Weights of a small mixture-of-experts language model, trained from scratch on English Wikipedia.
Size: width 256, vocabulary 9266, 84.2M parameters.
Experts: 192 experts in each of 6 layers, 128 GELU neurons an expert, 3 picks a token, a sigmoid router, a shared expert of 128 neurons.
Training: a variant of Adam for the experts, 535M tokens, 4081 steps.
Below are experts of layer 4 (counted from 0) of a mixture-of-experts language model. Rows are named router (the router's row for the expert), up (a neuron's input weights, with its number), down (a neuron's output weights, with its number) and show model dimensions 0-127. Each number is 128 + 24 x the weight over its row's rms, rounded and kept within 0 to 255.
After each expert's rows: a language model's description of what the expert responds to. This comes from a sample of Wikipedia text that the model never trained on.

# expert 33
router [134 111 112 101 155 143 143 162 109 141 101 113 122 118 144 121 140 129 124 160 134 156 147 127 113 124 118 106 139 105 132 162 143 128 129 137 101  92 128 165 152 127 117 142 106 135 126 110 148 153 145 109 189 129 116 112 127 121 129 162 177 112 149 121  75 121 116 172 137 153 131 154 133 108 158 129 134 152 182 120 148 107 113 143 134 121 155  75  90 189 134 105 118 160 149  89 119  96 156 124 149  89 141 116 140 111 133 108  86  98 104  90 128 140 111 154  96 130 102 127 119 104 136 108 151 103 122 142]
up4 [138 122 125 166 114 153 114 150 164 131 100 145 114 132 106 126 152  90 142 161  92 137 150 112 141 129 127 100 137 102 162 123 129 148 110 166 176 149 115 155 139 138 132 130 146 180 145 109 141 137 135  75 108 139 119 161 126 155 125 151 158 103 143 153 157 132  88  83 142 148 136 132 124 137 144 120 138 163 103 140  79  92 162 117 107 135 126 101 100 133 128 108 101 115 143 115  82 152 125 156  76 161 152 118 124 158  94 118  71 127 122 129 120 115  96  86 141 135 163 136 122 132 160 117 107 190 100 134]
down4 [151 165 143 132 108 161 113  98 131 103 123 110  76 111 141 153 133 154  95  93 136 103 122 146 148 148  92 122 121 133 123 118 122 141  46 108 124 159 169 130 178 114 128 129 115 127 105 124 122 162 144 126 124 114  89 125 133 111 111 106  91 136 129 153 108 140 130 103 108 110 112 121  99  90 142 118 145 101 161  94 160 131  79 124 169 116 127 140 146 145 134 157 170 119 112 118 155 153 185 137 131 119 121 146 110 150 133  99 153 104 125 124 123 114 129 124 129 132  85 114 143 137 140 117 131  87 102 107]
What it handles: South Asian name pieces. Opening pieces of Indian and Arabic personal and place names, such as Bh, Raj, Mah, Chand, Shah, N of Naidu.

# expert 41
router [124 112 150 119 153 149  97 175 124 142 110 159 112 112 128 153 117 183 111 140 151 153 157 174 160  98 157 123  81 113 150 135 148 134 118 110 119 112 121 159 144 146 121 185 123 116 128 132 170 165 138 108 153 117 143 130 106 153  92 180 166 109 141 184 136 122 128 161 159 151 123 182 131 131 138 145 116 159 167 159 132 136 128 134 143 152 117  98 127 169 157 100 109 164 138  81 142 102 157 104 140 101 127 130 150 128 103 100  83 115 117 129 133 121 116 152  97 154 149 117 103 115 139  88 137 137 128 110]
up0 [185 127 116  99  92 167 143 145 117 147  97 180 123 130 131 156 132 120 131 155 124  95 142 121 126  88 122 142 123 145 139 165 124 154 154 116 141 162 139 109 132 102 168 132 167 111 128 119 126 124 167 122 144  94 141 114 115 137  72  83 174 161 110 131 132  91 117 121 154 131 101 153  98  84 114 118 105  89 126 166  97 164 111 162 129 160 134 119  72 112 120 120 143 143 140 118  83 133 153 178 150 145 111 107 171  67 117 114 145 138 152 106 162 114  94 112 109 154 141 123 128  87 126 121 125 120 131 138]
down0 [143 128 112  71 135 143  86 121 117 103 130 153 100 103 135 142 175 151 123 117 126 135 148 136 140 114 122 132 140 146 143 162 106 134 113 168 103 103 133 138 114 152 114 141 113 115 103 116 143 106  96 152 140 107 110 163 111  84 147 157 128 105 147 144 141 131 154 126 150 149 127 118 171 124 116 143 152 109 109  96 113 141 149 123 119 134 117 137 122 150 120  61 129 122 128 134 142 125 135 115 125 118 147 111 126  98 107 101 112 108 116 175 148 102 105 124 100 109 127 163 112 117 108 159 113 131 110 103]
What it handles: Personal name initials. Capital letters and first pieces of names, mostly middle initials or surname starts after first names, such as Robert C., Derek L., Buckley.

# expert 14
router [ 87 137 106 140 156 137 133 154 120 143  99 171 117 105  97 176 158 138  88 133 140 143 133 123 111 148 140 147 119  68 150 120 127 128  90 116 151  97 136 141 167 143 136 142 105 129 127 109 194 131 141 110 143 141 143 106 102 109 108 160 172 122 158 139 118 123 140 166 140 119 124 132 116 116 166 137 120 165 144 123 142 115 109 129 155 130 112 123  89 144 180 125 118  94 121 124 171  84 100  82 120  74 145 120 125 116 122  99  96  84 128 125  89  95 119 157 135 142 152  89 109 123 146  71 106 127  76 111]
up0 [ 79 106  95 145 141 136 130  83  78 117 120 103  96 110  96 126 144 101 125 107 116 172 154 118  71 127 128  80 119 107 142 152 114 148 118 113 166 120 104 124 112 116 137  86 119 145 135 164 137 106 146 145 139  58 104  75 152 136 113 142  64 166 126 104 125 156 136 117 122 151 115 119  98 146 135 139 126 174 120 102 120 101 131  87 106 129 132 104 114  98 104  95  66  80 124 127 118 117 135  76 173 104 120 180 125 123  80 128  96 121 145 143 100 154 169 125 155 120 131 130 113 133 177 128 152 101 118 141]
down0 [118 141 179 101 119 119 143 144 141 143 100 126 117 145 145 137 129 159 148 150 149  92 125 141 148 102 127  99 130 151 169 137 132  95 143 152 139 155 146 130 106  90 135 131 186 113 133 127 106 142 116  93 117 131 138 132 153 116  90 154 163  96 159 166 124 135  52 119 149 113 123 117 109 118 130  92 111 112 124 144 119 167 128 139 122  90 116 137 138 139 152  91 142 129 136 116 111 109 106 107 147 104 112 108  95  79 119  78 162 164 131 124  89 122 112 141  75 136 120 118 106  87 134 149 142  96 119 109]
What it handles: Infobox field starts. First letters or word pieces of field names after a dash in infobox-style lists, such as Fatalities:, Arena:, Script:, Box office:.

# expert 49
router [ 77 174 123  97 146 112  87 169 145 113 107 134 116  99 133 130 102 144  80 148 121 125 148 146 121 133 152 147 112 132 162 135 120 127 111 130 132 125 145 162 153 141 123 185 132 128 126 120 162 119 146 118 141 158 119 109 119 139  97 141 141 131 117 142 133  73 108 148 158 143 126  99 117  88 147 162 106 150 151 157 112 122 115 158 139 148 177  93 126 152 155 132 114 134 158 106 155  72 154 126 138 139 132 117 127 126 108 100 131 123 120 112 144 123 123 127  93 120 105 110 151 104 127  98 113 131  99 137]
up1 [105 133 124 116 170 106 105 164  98 103 150 133 121 102 122 148 184 138  58 157  69 145 132 135 131 128  82 132 139 119 140 166 106 146  98 145 153 133 143 146 142 142 120 180  88 160 180 142 107  86 135 174 112 176 148  94  95 145 110 163 112 122 137 150 146 158 149 141 122 105 160 179  93 139 101 145  98 122 122 100 111 154 126 117 116 146 163 135  99  78 159 169 117 143 114 147 117 114 117 144 116 105 128 140 141 117 132 138 122 111 104 132 139 100 161 150 147  87 138 119 102 140 111 116  94 136 144  88]
down1 [126 159 155 157  58 122  93 110 145 141  97  91 109 113 107 149 113 119 176 151 168  94 141 116 165  96 140 115 106 121 122 128 163 170 149 124 152 151 130 102 116 107 128 119  83 121  75 158 167 155 113 118 110 100  99 139 121 104 113 110 132 115 126 114 140 105 142  93 133 162  86 133 144 147 134 119 158  97  95 144  83 122  98 147 120  95 153 120 112 131 116 100 133  97 150  91 112 118 138  97 119 139 141 126 131 148 123 100  93 129 126 130 124 131 101 125 105 142 140 102 149 130 140  82 152 139 121 150]
What it handles: Name-initial word pieces. Capitalized first pieces of proper nouns and names such as Mar, Cub, Per, Val, Dav, Univers, in music, film and reference lists.

# expert 13
router [133 168 109  71 139 132 109 157 141 126 139 101 127 114 130 154 107 122  91 109  90 131 105 143 129 126 130 101  90 120 143 120 154 153 101 156 146 110 142 151 174  88 179 181  99 167 128 132 130 163 139 126 155 144 131 106 102 156 105 170 172 134 151 149 132 130 131 155 115 140 122 113 106 143 179 181 101 137 137 156 143  85  97 137 147 170 149 112  92 155 161 109 125 136 154 114 154 116 150 138 122 132 126  78 137 129 143 118 106 163 146 156 138  98 112 109 128 144 117 124  88 135 125  97 167  93 122 123]
up4 [142 151 101 116 115 127 140 122 168 144 132  90 111 118  82 108 139 183 101 147 142  95  70 128 126 123 122 140  81 150 135 106 118 109 118 128 107 105 103 130 188 121 163 104 104 142 107 130  93 154 123 139 122 105 156 137 151 168 100 146 102 153 136 125 124 126 165 132  96 114 107  88 112 156 145 137 125 114 125 128 140 138 123 128 146 184 130 147 138 125 162 126 135 165 149 131 130 106 151 103 134 125 107 141 184 137  99 151 137 170 136 117 123 105 135 122 155 125 104 142 124 136 124 115 136 133 115 122]
down4 [114 117 165 129 109 119 122 165 137  90 128 100  89 140 145 156 108 140 114 129 128 183 125 136 128  93 120 134 162  85 129 113  99 127 122 132 151 191 136 120 127 138 139 150 146 141 157 125 157 150 160 143 103 172 117 122 160 117 118 101 130 119 128 129  95 128 140 164 170 145  97 110 166 100 127  87 150 122 177 113 170 104 171 172 133 146 141 141 142  95 150 123 105 107 144 130 172 148 142 148 108 112 127 116  99 144 168  81 118  95 119 118 112 108  91  98 111 142 125 127 117 150 122 129 122  91 130 150]
What it handles: LaTeX and mid-word fragments. LaTeX math tokens like \, {, }, frac, _{, plus short mid-word pieces of rare words (Pul-itz-er, platin-um, di-ver-ged).

# expert 53
router [150 128 102 122 127 112 104 143 148 129 111 134 111 137 161 128 114 161 119 164 129 165 176 154 119 131 140 122 111 107 170 166 129 121 129 124 120 123 145 151 131 153 133 204 127 138 131 155 152 137 133 114 170 142 133 117 116 136 115 135 169 125 142 161 116  80  95 121 154 134 105 136 152 115 163 159  95 176 137 169 123 123 136 120 133 102 121 106 103 165 150  98 112 136 124 119 171  96 150 113 141 128 144 127 149 130 122  93 106 147 131  84 107 168 127 129 112 183 115  76 120 116 135  88 123 134 132  70]
up1 [119 126  88  80 132 123 136 115  90 165 123 177 152 122 103 120 134 104 153 114 113 138  77 150 134 127 129  77 110  83 169 129 126 148  74 105 123 149 124 111 136  74 180 144 148 125 121 101 164  81 161 102 109 140 129 122 127 116 160 150 126 145 124 152 137 134 117 132 125 184  99 139 122 103 146 151 128 117 193 114 126 108  86 115 160 125 147 158 147 104 159  99 125 171 133 132 133  94 156 129 156 133 174  88 166 162 105 146 139 127 144 151 165 134 116 113 144  97 137 116 115 144 176 119  87 113 123 149]
down1 [166 119 139 134 130  72 126 195 109 110 130 140 111 148 128 142 114 146 123 112 124 119  97 135 106  81 103 132  88 144 119 142 146 114 104 127 125 141 128 144 146  93  85 114 120 155 119  86  83  95 164 109 104 130 113  98 102  97 125 141 159 151 123 141  99 112 111  99 154 152 133 132 135  89 132 129 150 144  99 103 138 101 140  66 117 151 163 115 129 121  90 125 123 147  71 133 133  97 168 109 125  84 117 105 130 110 128 105  91  66 115 173 119  97 116 102 132 132 103 127 134 172 131 150 100  87 124 135]
What it handles: Table row-ending pipes. The closing pipe at the end of table rows, and table separator lines; also word-start pieces like co-, pro-, techni-.

# expert 25
router [135 122 124 114 109 114 110 165 119  99 144 113 121 141  99 138 100 137 113 119 122 122 140 151 127 180 134 111 114  68 170 150 120 110 123 103 126 136 151 142 144 112 132 160 135 140 162 133 153 107 170  95 129 132 111 117 142 142 117 133 151 175 137 139 134 103  85 134 112 142 107 126 154  83 153 173 102 154 116 179 136 113 149 115 131 147 169  75 107 183 130 110 117 132 130 139 163  96 147 123 120 138 162 113 143 137 131 100  83 119 102 141 144 142 125 124  87 154 144  96 110 137 191  85 104 100 133 106]
up4 [139 110 118  74 156 111  95 126  95 179 161 155 136  70 139 176 124 109 120 109 120 106 126 116 183 140  95 148 149 107 142 128 108 139 110 139 135  79 158 114 100  98 130 130 143 119 111 111 142 143 202 156  85 102 164 143 139 119 123 144 126 119 126 116 142 136 134 156 141  86 155 118 139 127 141 145 117 131 146 145 106 105 121 136  79 116  99 138 120  97 117 160 140 155 157 130 182 148 128 151 141 113  99 136 102 124 112 137 167 110 186 148 125  92 122 169  95 122 145 161 191 106 126 119 105 142 111 131]
down4 [116 136 160 124 166 131 102 141 163 157  78 146 116 139 123 153 151 130 127 134 136 127 174 136 172 104 129 147 163 153 150 198 128 149 137  99 109  96 162 130  89 123 140 108 130 144 125 130 143 129 112 162 123 125  48 138 159 163 113 138 139  90 123 124 104 116 119 129 146 104 132 115 149 139  87  86 116 146 150 116  99 139 147 141 124 129 165 129 125 138 124 123 141 117  85 155  74 157 127 152 113 158  98  99 111  96 100 159 145 120 199 116 122 131 131 152 119 123  97 157 128  80 125 121  83 144 145 160]
What it handles: Pronoun and abstract subjects. The pronouns it, It, this and abstract nouns like name, area, version, tradition, usually a subject followed by was, is, has.

# expert 5
router [158 101  94  93 162 131  97 175 154 106  97 145 101 110 121 149 138 125  92 126 109 176 110 132 113 136 131 137 101 108 132 159 137 106 108 137 142 105 169 133 179 121 120 140 113 111 145 151 134 158 164  87 130 140 108  67 110 137  90 155 177 156 181 146 136 103  91 152 144 109 130  99 142 102 176 166 107  98 138  97 125 121 120 115 159 155 172  87  96 113 146 127 130 109 120  76 159 120 127 142 133 122 112 138 155 119 120 118  90  93 130 153 106 126 110 135 127 154 150  74 112 143 164  94 110 112 103 131]
up0 [150 150 105 132  82 146 107 149 108 127 130  92 131 152 122 145 147 144 137 114 138 178 108 135 144 164 125  70 113 128 123 125 133 129 135 136 172 120 133  82 145 182 136 141 126 156 122 177 137 119 121 127 111 104 133 119 150 121 112  88 131 183 136 111 137 118  96 126 141 136 122  88 101 116 112 200 117 131 136  89 118 125 106 102 153 135 126 119 158 127 120  68 117 109 130  85  98 121 135 100 100 139 112 128 150 112 158 111 107 108 150 135 138 137 133 111 114 172 148 125 153 143  79 106 130 148 120 148]
down0 [ 98 129 174 112 149  95 132 141 137 151  89 139 172 146 128 120 112 124 130 120 122 102 143 133 130 109 158 135 124 166  99 162 130 150  77 149 135 140 120 101  79 114  86 150  95 132 127 118  88 103 115 148 138 128 138 163 142 127 140 125  88 112 117 119  62 110 143 139 128 100 119 137 172 151 119 107 198 147 103 126 128 105 125 122  87 106 162 125 134  81 118  93 152 155 119 130 129 158  79 135 146 112 179 113  76  69 148 102 113 157 147 141 138 138 111 122 152 106 125 142 139 146 137 131 145 178 134 148]
What it handles: Units and infobox labels. Unit abbreviations and infobox field words after numbers or bullets, such as sq mi, km, mm, ft, Total, Coordinates; also medley, lunch.

# expert 10
router [121 156 130 115 121 117 101 186 119 122 129 154 112 113 123 136 126 140 120 141 125 130 170 135 122 139 177 117  83  97 177 154 137 135 117 133 149 122 160 132 158 126 152 178 133 141 142 131 168 129 163 119 138 161 126 124 125 124 113 139 140 152 140 124 115  66 124 159 153 131  86 134 148  81 137 191 105 135 155 153 137  98  60 159 124 116 132  92 105 146 153 122 115 123 176 124 162 127 160 120 120 101 162  97 173 123 112 122 119 126 130 122 134 119  97 149  90 143 129 136 105 118 134 108 116 135 109 124]
up0 [152 145  64 114  95 110 108 114 147 140 135 126 110 132 132 138  88 115 117 145 174 125 107  89 152 133 123  84 132 102 129 122 128 120 108 138 136 131 185 124 125 114 105 128  92 119 125 118 161 147 119 136 112 132  82 195  90 127 129 134 137 143 116 127 113 120 132 137 119 124 115 137 160 113 121  94 132 129 162 135 137 101 149 158 111 120 199 121  94 163 116 156 100 164 111 177 147 109 150 130 143 147 104 126 118 150 132 149 129 150 116 130 132  98 125 132 130 120 142 130  81 110 132 119  73 140 127 141]
down0 [ 96 150 119 135 124 129 140 153 105 143  93 129 124  98 122 109 123 164 169  98 128 154 158 171 124  76 156 153 155 110 118 119 125 145  95 123 128 117  72  95 103 142 113 157 119 121 157 157 107 126 125 122 135 117 171 158 136 130 128 131 107 150 129 168 119 113 105 133 137 133 120  96 108 130 155 100 156 131 156 115 145 138 113  99 109 153 122  83 170 106 150 151 134 118 122 115 119 175 117 163 114  96 112 180 108 135 123  90 132  68 116 115  86 130 104 125 104 103 118 112 126 151 167 134 165 103 123 136]
What it handles: Determiners after prepositions. Mostly "the", plus possessives like their, its, his, right after a preposition or verb and before a noun phrase, e.g. in the, of the.

# expert 47
router [144 117  96 109 139 124  92 171 140 117 138 142 114 127 113 156 142 129  93 138 134 116 141 169 125 126 116 134 105 108 153 116 138 127 103 121 131 103 174 131 157 128 146 142  89 169 157 127 126 135 153 122 120 157 136 127  94 144 100 169 147 122 164 149 120 108 112 196 132 128 131 117 112 118 170 179  98 108 130 159 136  95 132 146 117 145 136  78  90 154 150 144 137 130 134 100 162 111 142 126 113 111 111 133 164  95 110 129  98 118 116 145 134 115 121 162 122 142 123 122 111 111 142 107  98  89 124 147]
up3 [ 84 122 117 132 154 155 145 114 118 119 152 121 104 112 176 139 130 177 133  83 155 138 105 128  96 141 155 133 140 119 132 146  91 165 128 136 145  97 121 134 137 119 119 136 117 167  94 143 129 150 130  96 144 126 157 144 100 130 113 138 150 124 136 140  85  91 161  95 169 110 109  73 174 129 183 142 126 166 117 111 135  76 128  81 132 110 120 121 156 121 142 145  97 124  79 163 142 116 122 137 131 121 116 142  89 150  95 125 178 129 112 124 120 148  94 179 147 104 151 122 140 132 133 124  93 155 126 125]
down3 [104 113 153 174 136 178 122 117 135 127 120 128 126  79 139 104 140  94 119 101 135 132 121  76  75 112 146 124 137  94 127 140 124  97 129 126 118 107 121 157 126 136 131 162 149 176  86 116 151 141  92 132 117 156 166 111 101 139 140 138 146 111 114 115 134 127 167 148 127 136 135  76 158 145 113 169 157 143 116 100 102 140 165 114 151  92 127 199 112 146 192 122 105  90 136 138 179  99  99 110 157 151 127 122  81 129  96 126 178 138 160 133  99 120 170 123  97 120 126 145 151 100 127 116 123 151 149 113]
What it handles: Numeric table cells. Numbers, dashes and blanks in table cells, especially league standings columns like goals for and against or points, plus Yes, Ret.

# expert 22
router [ 99 124 112  93 151 120 129 132 114 136  77 121 115 102 134 192 131 142  74 108 132 142 124 143 134 118 144 160 113 112 170 133 139 101  97 108 156 126 167 124 193 100 125 154 117 126  98 149 140 103 137 140 143 144  85 126 146 128  99 117 144 140 114 138 129  72 102 132 129 117  87 127 101 120 155 158 129 155 167  99 109 100  91 107 164 112 136 120 104 154 180  94 104 143 135 112 172 106 151 112 140 125 149 120 125 133 109  84 138 124 113 141 101 132  95 107  97 128 131  93 104 116 152  88 111 115 137 106]
up0 [133 154 190 125 150 114 124 117 113 108  99 134 110 125 100 112  98 142 162 138  99 125 105 124 116 135 132 160 124 105 119 143 136 136 150  92 142 164 118 161  70 153 118 126 123 111 118 212 117 115 122  79 148 122 150 135 145 158  99 126 109 100  97 202 173 115 150 134 135 133 109 143 123 156 157 112 118 137 121 122 120 119 140  76 156 125 132 147 113 129 151  73 129 130 130  72 120 121 144 153 123  66 133 188 124 104  72 122  97 141 133 119 109 149 102 103 120 118 129 127 126 107 170  96 138 145 106  85]
down0 [142 143 143 127  57  93 128 128 141 117 136 139 154 131 133 134 136 167  91 118 133 142 164 118 194 151 125 133 104 130 125  78 134 147 143 132 108 113 166 127 121 135 113 158 116 139 139 145 134 136 144  91 138 131 131 146 146 122 119 151 103 146 105 123 153 101 112 120 110  94 146 129 118 134 134 127  97 104 109 163 136 105 143 131 131 118 145 108 189 158  96 128  72 106 113  99  86 126 139 134 138 161 115 143 141 157 155  96 102 121 144 139  85 129 112 110 115 151 135 106  98 131 160 158 148  78 134 118]
What it handles: Institution and event names. Words inside proper names of military units, organizations, schools, festivals and places, e.g. Army, Regiment, Conservatory, "Gulf of", plus === headings.

# expert 45
router [ 98 133 120 136 171 103  72 131 102 150 120 164 126 139 118 149 133 163  97 120 145  97 120 143 127 121 131 133  98 115 148 139 129 159 119 107 149 107 140 135 171 147 122 176 117 162 112 122 166 157 147 139 161 147 148 130 115 137 117 164 170  93 154 133 113 114 103 197 150 146 166 103 123 111 164 135 150 104 111 149 145  96 125 127 119 120 106 123 113 179 164 124 129  99 135 122 198  84 119  98 128 117 172 137 136 151 110 106 116 130 126  99  91 113 148 152 117 114  98  93 122 124 194  93 130 142 116 145]
up6 [116 126 146 122 128 160  66 121 140 130 162 115 104 136 156 134 120 130 132 154 134 109  87 144 139 125 112 182 130 153 139 110 106  91 134  88 122  97 145  67 157 113 147 108 132 132 137  90 138 150  88 146 122 120 163 125  84 140 152  98 147 140 118 125 178 107 133 103  94  57 117  80 161 113 103 142  70 103 117 153 178 131 135 155 131 146 140 123 150 114 129 160 149 110 146 125 159 115 109  97 133 113  82 159 122 135 136 160 157 115 142 126 132 156 126 126  60 115 119 131 149 145 113 133 109 120 144 142]
down6 [171 100 114 113 120 132 129  93 137 130 104  89 109 150 112 143  92 115  92 141 128 132 140 118  96 126 128 110 126 109 127 129 122 141 113 110 121 124 126 158 176  98 140 142 121  98 116 141 162 204 125 126 120 146 123 102 119 184 124 105 132 123 136 101 109 139 118 113 116 111 136 143  69 142 161  90 164 125 181  61 122 100 125 159 128 114 115 120 144 133 100 112 143 166 102 100 139 144 106 108 131 113 170  59 126 148  93 146 125 129 122 123 103  64 156 130 163  89 108 119 130 128 143 108 138 130  92 114]
What it handles: Capital initial pieces. Capital first letter or piece of names and codes, such as U in U19 or U23 age groups, COVID, Hawks, Julie.

# expert 1
router [115 149 114  93 101 147 121 160 151 126 117 125 133 128 128 112 122 145  60 131 153 135 173 138 109 136 130 115 120 119 194 141 136 131 116 151 133 120 150 135 175 145 142 185 137 126 143  97 152 144 138  93 161 126 111 112 151 158  74 157 190 134 136 136 137  79  91 168 139 149 105 131 115 134 142 147 164 155 144 142 132  68  93 124 131 126 129 103 127 147 144 114 141  98 139 100 154  98 132 110 141 116 141 127 111 104  99 102  94 132  99 132 151 129 100 125  98 149 127  51 111 105 144  89 114 144 130 116]
up1 [108 128  96 123 129 120 126 128 112 134 123 105 124 150 123 152 135 136 118 153 105 171 137 103 114 145 117 187 134 135 163 184 115 132  89 120 122 147 151 157 199 155 139 158 150 154 115 107 176 126 114 127 129 114 160 121 131 127  94 114 145 131 128  97 122 121 112 121 105 117  85 102 123 114 120 148 119 129 127 164 128 124 106 120 137 136 159  81 121 118 131 158 113  96 126 118 138 136 134 118 136 102 130 133  97 116 151 120 123 119 183 103 137 143 134 150  98 165 155  95 125 132 144 136 101 115  86 129]
down1 [ 94 142 139 140 160 107 128 102 159 150 159 126 118  78 158 133 116 175 123 105 127 141 138 165 173 112 156 119 163 112 142 127 143 119 186 127 143 112 151 134  82  86 103 120 101 105 123 137  87 184 138 118  89 105 171 139 117 190 148 126 169  92 126 160 130 118 122 164 139 127 133 154 131 119 120 111 126 102 133 135 139 117 130 163 162 161 115 135 103 133 131 130 162 155 117 141 155 104 127  57 155 155 186 159 136 103 115 155 145 118 141 153  99 135 107 125 126 101  74 118 167 100 128 122 143 149 113 107]
What it handles: Thousands commas, capital starts. Thousands-separator commas inside numbers (339,799; 8,212), plus capitalized word-initial pieces of names and titles such as M, Tol, In, Vol.

# expert 40
router [137 149 105 103 137 104  85 174 147 122 140 115 143 119 104 109 150 120 124 131 162 126 158 157 139 162 131 126  96 117 148 132 150 131 107 102  79  98 150 142 157 161 148 146 102 154 164 111 115 137 136  90 137 134 121 132 130 134 112 158 145 126 155 151 126  78  93 157 142 156 142 100 131 133 156 188  81 123 119 151 156 100 129 147 118 124 160  88 110 149 159 111 139 120 162 133 166  78 131 122 144 116 129 121 159 121 127 120 115 126 110 127 115 133 119 150 112 188 114 105 104 133 141  75 106 121 159 118]
up1 [ 84 117 134  62 178 136 142 122 184 106 111 153 116 155 138 128  85  93 129 139 135 124 123 127 161 103 141 131 156 109 134 135 127 133 111 130 124 168 134 126 149 106 130 156 128 164 142  81 123  96 138  95 174 143 126 107 136 146 125 150  89 144 154 183 113  93 140 117  82 129  95 108 108 159 160 167 122 125 117 130 128  95  99 110 130 114 160 100 122 113 170 112 143 110 191 130 176  66 158 133 151  83  95 118 129 117 171 140 116 159  65 100 110 124  96  87 147 124 127 134 117  90 139 131 145 115 110 124]
down1 [ 68 113  63 105 111 125 169 109 119 143 146 114 133 139 143 180 130 127 101 120 105 109 121 131 122 150 136 162 116 106 135 118 117 163 114 122 117 145 105 144 134 104 105 143 113 176 101 146 168 148 104 134 114 169 113 135 126 185 119 104 162 131 144 105 160  97 183 120 122 130 108 108  79 141 147 114  81 149 140 139 197 148 178 128 100 145  88 112 105 137  98 139 120 136 103 112 154  96 105  83 139 142 104 146 123 160 137 120 158 163 132 188 152 128 120  93 122 156  95 109 106 118 108 117 157 115 133 148]
What it handles: Table cells, noun modifiers. Empty table cells and word-initial fragments in tables, plus nouns and adjectives like field, team, medical, color before another noun.

# expert 50
router [ 88 121  74 108 112 113  74 159 101 130  68 132  75 128 134 171 139 148  75  98 146 112 132 146  99 101 160 158 117 115 146 135 117 157 113 122 167 103 132 118 144 108 166 193  73 161 127 100 147 126 169 164 152 141 130 121 124 117 123 139 159 140 154 129 130 101  84 202 161 125 110 133 137  98 139 145 118 139 130 129 124  84 114 143 112 111 164  99 112 142 125 101 130 125 131 129 127 131 189 111 124 102 151 114 135 128 139 115  81 124 118 159 137 114 136 116  89 122 127  52 121 111 144 103 116 110  99 102]
up4 [121 140 162  89 122 107  71 118 131  98 118 121 124  87 119 174 142 100 141 134 110 125 166 115 107 164 114 103 112 143 139 130 111  98 127 129 149  97 120 118 135 130 162 156 138  60 107 154 129 133 205 126  94  86 147 128 138 115 125 111 155 132 133 139 139  83 128  87 121 127 101  81 172 132 142 118 162 127 151 129 120 124 122 109 165 107 179 166 136 126 164 103 127 126  97  96 146 123 121 133 124 170 119  98 150  80 101 116 139 174 140 128 100 133  77 134 125  96 155  73 122  93  74 115 136 148 132 137]
down4 [155 129 154 141 108 119 154 139 121 153 136 106  82 125 133 160 131 126 123 147 148 115 118 154 127 118  86 137 112 118 115 119 135  96 118 114 138 166 126 122 127 144  94 110 113 133 122  98 150 137 159 143 159 148  99 136 126 109 100 113 132 200 126 104 115 124 124 118 129 188 143 116 121 115 154 129  79 111 109 112 121 146 121  89 145 138 127  90 124 114 123  92 107 120 100 139 136 171 111 159 126  98 120 122 203 184 129  70 161  91 118 145 115  83 139  96 100 147  88 206 171  88 150 131 110  63 122 137]
What it handles: Opening parentheses. Opening brackets before years, units, pronunciations or notes, as in (2007), (inches), (Incumbent), (/.

# expert 56
router [112 138 132 161 165 127 100 146 106 126 101 141 121 131  99 128 125 130 122 145 151 133 127 130 123 130 178 142  90 125 167 131 105 137 160 102 105 118 148 140 139 121 134 179 109 145 101 150 116 155 125 123 132 153 119 127 137 123 119 143 127 127 147 156 128 107  93 164 146 123 132 123 138 108 148 129  85 128 120 167 144  83 123 114 110  89 157  72 137 155 153 110 124 117 157  91 139 110 143 130 121  90 167 121 137 126  93 118 115 135 108 110 123 141 133 135 132 144 131  88 108 108 170  94 145 128 129 147]
up4 [ 93 135 118 122 152 130 141  96 142  69 134 162 137  79 117 109 112 121 102 184  84  94 124 139 128 124 127 149 138 113 127  98 111 156 157 130 159 148 102 157 156 129 118 125 140 148 125 135 126 129 130  92 119 130  75 157 131 133 125 120 120 129 174 148  92 156 156 117 145 138 102 123 153 150 157 157 104 136  82 131 152 110 163 139  96 126 126 109 109 125 144 106 129  56 165 143 186 132 149  73 130  65 131  91 135 129 180 130 158 136 131 102 119 164 121 120 129 156 116  98 100 131 166 118 102 112 115 127]
down4 [ 81 128 124 124 181 120 123 103 138 146 162 133 144 114  99 122 117 129 177  93 124 130 157 111  93 136  56 113 151 131  97 115 130 155  97 134 142 149 107 116 110 179 112 198 126 108 120 117 111 132 136  93 136 148 187 122 146 119 156 120 139 130 145 147 124 125 102 136 168 106 141 118 100 177 105 156 129 150 166 120 135 148 146 168 164 174 110 106 148 136 119 130 143 136 103 153 117 128 121 111 120 165 114 168 137 139 116 131 163 120 128 116 140 119 129 172  78 149  91  95 111 151 133 131 136 108 128 139]
What it handles: Word-initial fragments. First letters or prefixes of lowercase words split into pieces, such as f in fountain, con, per, ex, trans.

# expert 60
router [117 134 127  94 138 136  78 133 131 147 120 173 100 134 124 137 103 139  92 114  89 121 142 127 133 124 141 111  85 104 187 136 126 158 103 126 143 118 128 108 197 117 161 146 132 156 117 105 121 119 171 110 160 160 130 121 124 145  95 142 140 155 148 106 125 108  45 126 133 152 114 123 103  90 144 187 115 143 160 173 120 115  68 139 153 121 169 115 107 166 133 129  80 122 148 123 169  98 160 131 103  80 154 109 163 118 139  89  74 122 107 130 137 103 116 140 104 135 121  94 108 121 168 109 131 108 107 136]
up0 [123 118 111 151 207 175 116 131 141  94 104 132 148 123 117 153 180 144 143 100 117 111 168 114 126 132 127 195 134 141 133 111 140 121  91 123 163 129 139 131 141 118 103 132 137 126 104 143 150 145 133 116 157 116  97  97 107 161 133 104 132 105 125 136 143 119 104 121  98 130  93 121 120 152 105 148 147 134  95 120 136 123 110  74 145  86 163 114 115 108 117 152 154  96 113  86 161 120 148 116 117 103  96 109 110 103 162 114 103 144 130 157 128 172 102 146 120 156  87 133 109 135 175 123 139 117 129 116]
down0 [115 136 131 107  98 150 149 121 152  95 140  91 148 141 136 141 153 147  99 129 119 108 164 168 104 135 131 160 194 149 120 117 140 128 147 128 153 159 130 151 129 175 147 150 133 124 119 146 124 124 138 130 129 165  92 158 120  90 135 166 119 108 135 100 102 137 174 127 102 164 107 136 134 127 160 151 144 136 104 125 148 100 155 117 124 131 132 126 130 107 132 141 117 115 146 183 132 125 128 150 131 111 126 148 138  90 136 131  97 150 134 118 128 104  97 122 170  73 153 104 100 116  94 117 161 131 139 138]
What it handles: Commas. Commas after introductory phrases and list items, such as In 1973',', In comparison',', Jim Crow laws','.